Experts of a small language model.
Size: 8 layers, width 128, vocabulary 8192, 11M parameters.
Training: a variant of Adam for the experts, 9678 steps.
Below are experts of layer 2 (counted from 0) of a mixture-of-experts language model. Rows are named router (the router's row for the expert), down (a neuron's output weights, with its number) and show model dimensions 0-63. Each number is 128 + 32 x the weight over its row's rms, rounded and kept within 0 to 255. Numbers have three digits each.
After each expert's rows: "raises" lists some tokens whose logits its average output raises strongly, later layers aside; "comes before" lists some tokens at least twice as common just after its tokens as in all text. This comes from a sample of Wikipedia text that the model never trained on. Tokens count by the router's weight.

# expert 10
router:073106097085173160105104181151078124140107067095131179160107140080169179110133152139110170129140141169150186119094166094112133078117068096133180144112131127131129113090076111106124120159104133
down1:144074102098132139112146120094120139060144121104144102039160110120102131141157113127148133117101174183168143140114189107157115084126119118050075125149090075106127139106112112103153129169096133
down2:147068142111107173139149126100143135163144144137100066114141198076152130143089138129132118089116145055093109145109132102127171073156163125148140179135134178105117108147080169148110126190132163
down3:128166142109088147145164193154154166175084098161128091164130117159114191104119123122199134123116194206132146128099155102066138142055111064112179079088166171177082145161103084144138133116114145
down4:123102153137110137116113115103160039130121074135145129102094125188105128139089132051116060139135135091076134153166104112121136158177109123124169093136184136122160128176063158094133107136105077
down5:072179146135069127148111118139139153157068117187072124124158145130130181076145107106103150084089149093164096130129112149116164147113185153155124133103133105119052141113101207161117122079135149
raises: " kind", "thing", "ropolitan", "ott", " daughter", "a"
comes before: " of", " in", ".", " as", ",", " to"

# expert 26
router:106121077055059197113126126163137083087146101170122169120168194128148152145170151163063144120142126102140143116107138148182122102223101095197170177107128115144107122096092101155126128201145157
down1:163084169139153161157139167129145135147117113015127106097127141132186079183099184114122121169138078174095130143075061116068165128093099093145136186127104162151149159114139073099145124133115111
down2:141164080145070157148137115132160180168080150098110086167140156186069116125112108156073139118131133162149097162125121106089125185076073132135146082112164123140083110076179119147108143114119098
down3:132141103174106152105086162163129133159174099065071087102109115156131138123176162103090134055137139135154121098103121111086113101101130133084069115126158112195153123124076150123144139155090160
down4:153114145148207145106146138124110147085084165148136082067099119166124114127112117100180150134153170129148174154157201137138153128119125159145091127128097185100138158137100082082176053147096151
down5:115136131096029140176151126113178135162075150075103130103151122096163173164129203139132092171168175171132127112145105184201080090123126151176065134101144097098153148104102142144094102156168115
raises: "er,", "n", "ist,", "o,", "ol", "irc"
comes before: "-", "\n", "==", "The", "===", ":"

# expert 12
router:065169099105157128131126156103113149135142055154152125108150124090157175151134116135105122104147122158162156068103160097121145077117044122129167144074113114111132108086093111104147101164121119
down24:090125087146111117107160107115140213172054102172082152159186092138170143152073149089108126119096152097174102121079098176106094116074148101182163110132136123125087063126126146151138121073173126
down25:164092196105138131155190073118165120106138148131203199112166095181102136174072137087100163145127121135164104127047142124112161105147119209128066128159140160130160121135108174119136094135137126
down26:099150141069176136191096118065230141117162143092162117121145124055081112121119140177095128143109087122121105116144128095132152129162106106158165165114151093053207107153145141144128061171134123
down27:151130185152121097081156149145146137060070142075190137125104105156131089118082207144115156110145082154126123122136146129184145081083117142124101104120140182091120163121176100098139170138151084
down28:086140150141205117201107082109083122184104083151152147085091148058148138115176128072132131127095097065078136081137055075150141103122131122174100100130108149130164120117145142116120102178150164
raises: " (DST):", ");", ").", ".)", "dom", "C."
comes before: " |", ",", "i", "'s", ";", " ("

# expert 39
router:113149121116183083147156133178142146127090054112148140185090165084108193108094167096136134147164103175158125159114186108133127097143095171068173110116135146144164161104084167115100120121086122
down0:135057123075087104110156104129127147128144128077110091102105102184102129101129042115098133126126121139161116149101094156144132122175138168170116086113061094146050135138119067121145116104133152
down1:170105111135153141163141131139148111119168156138155131138180125139173093123054109095124137140147136148148112133122129134194115138103137182134130096133119048094155138164115122110148108145152175
down2:116120148171156112102075027177058163131086166159099113169146149143134124209182112079147138125076156100084160124135057173165160094118104135137161134179137128128146103124084167141093146151130084
down3:130144125148149097090105128215147128165126148112099171130096116147106117088159074127121201136120131076189154139136133077064111105141148134144152142154131056132133158146139088122125193143152145
down4:114105140178156078132097141127078106098109105131082111083146094143119133102139068129106107111099158130182174105057127180100108119131167092136153043173098121139150117127118157091177114107094130
raises: " ===", " They", " However,", " Later", " Each", " Their"
comes before: "\n", " The", " In", " He", " It", " This"

# expert 1
router:084114099089147139119040146205125088175051080106151173121123123099144181096151107137117140107183109143187146143113127106127102137115074131123157154139102160137112170107098150150157154136130140
down1:096103110117113093140134073146184160189169148130184124167112144050107147137137156157080122142150137122102178114058059117121115146090124039074150085152116143119129097119158141123155120072169088
down2:127185065190094207151109155137134143114160046094127173139146130142101126109197085179120188137109135107119118138163091137121140174092118145104081119142129088147177124109148074125135145081148119
down3:097146097181090144117092166073104132137173091121131152137130180088096173109132092179080135121076113099128131140131172148129094126136132130133086128067152121104102148120106139126106119077098141
down4:124113055153149187159110163182153156173173123133170135114168152107154117095129046117152085143154143109119132150105134122194094087093202133101094153122092181106108121119148161124141065106164213
down5:153120162101177125154063103111173143139140121086118155081170153108103117121131092135151089150126107157145088138109104084098142088188143127112183116161190114145145097146161231123128149182163185
raises: "kee", "ton", "ically", "ton,", "ite", "standing"
comes before: " the", " be", " a", " his", " have", " make"

# expert 8
router:105127089140126134184084165148102127160145088135188122119133056092198136147108099070120178075122164106077140136129111118119119132123142105089191187109160163103168091126086165143163098115105137
down0:093151177136090095124094142128130135119122170067143188154056123117097118138141138162120144151076047163199129129154107091062157091096138142149108169147190110090107169147139092148063147137127155
down1:129113132125148128124096161078105133172151113138223150100085111116116107172099158084097163133082093174091064113097137178117127086152119107138152105140148148129146114101130188176156192074147118
down2:153072073076096162090119123139140080162105145134174084095166113130149108131160164164150151135170162151077156192082126112077186102153116112109136121117078152141174145159119119124126073149170154
down3:156102198167094143171146113142106126128175121108152105138119123141081126160188101120146113164142119163062110119153100184134128112108125134196196097147118150144064105109063128144118198096170133
down4:150135143152124077177132144118123112160165113124115067109099118142144105096124143079204115104111124077086142127144150145181113091111169170109125062145135137124092070123140105140130155133112142
raises: ";", " from", " by", " with", " and"
comes before: "s", "ing", ",", ".", "ed", " of"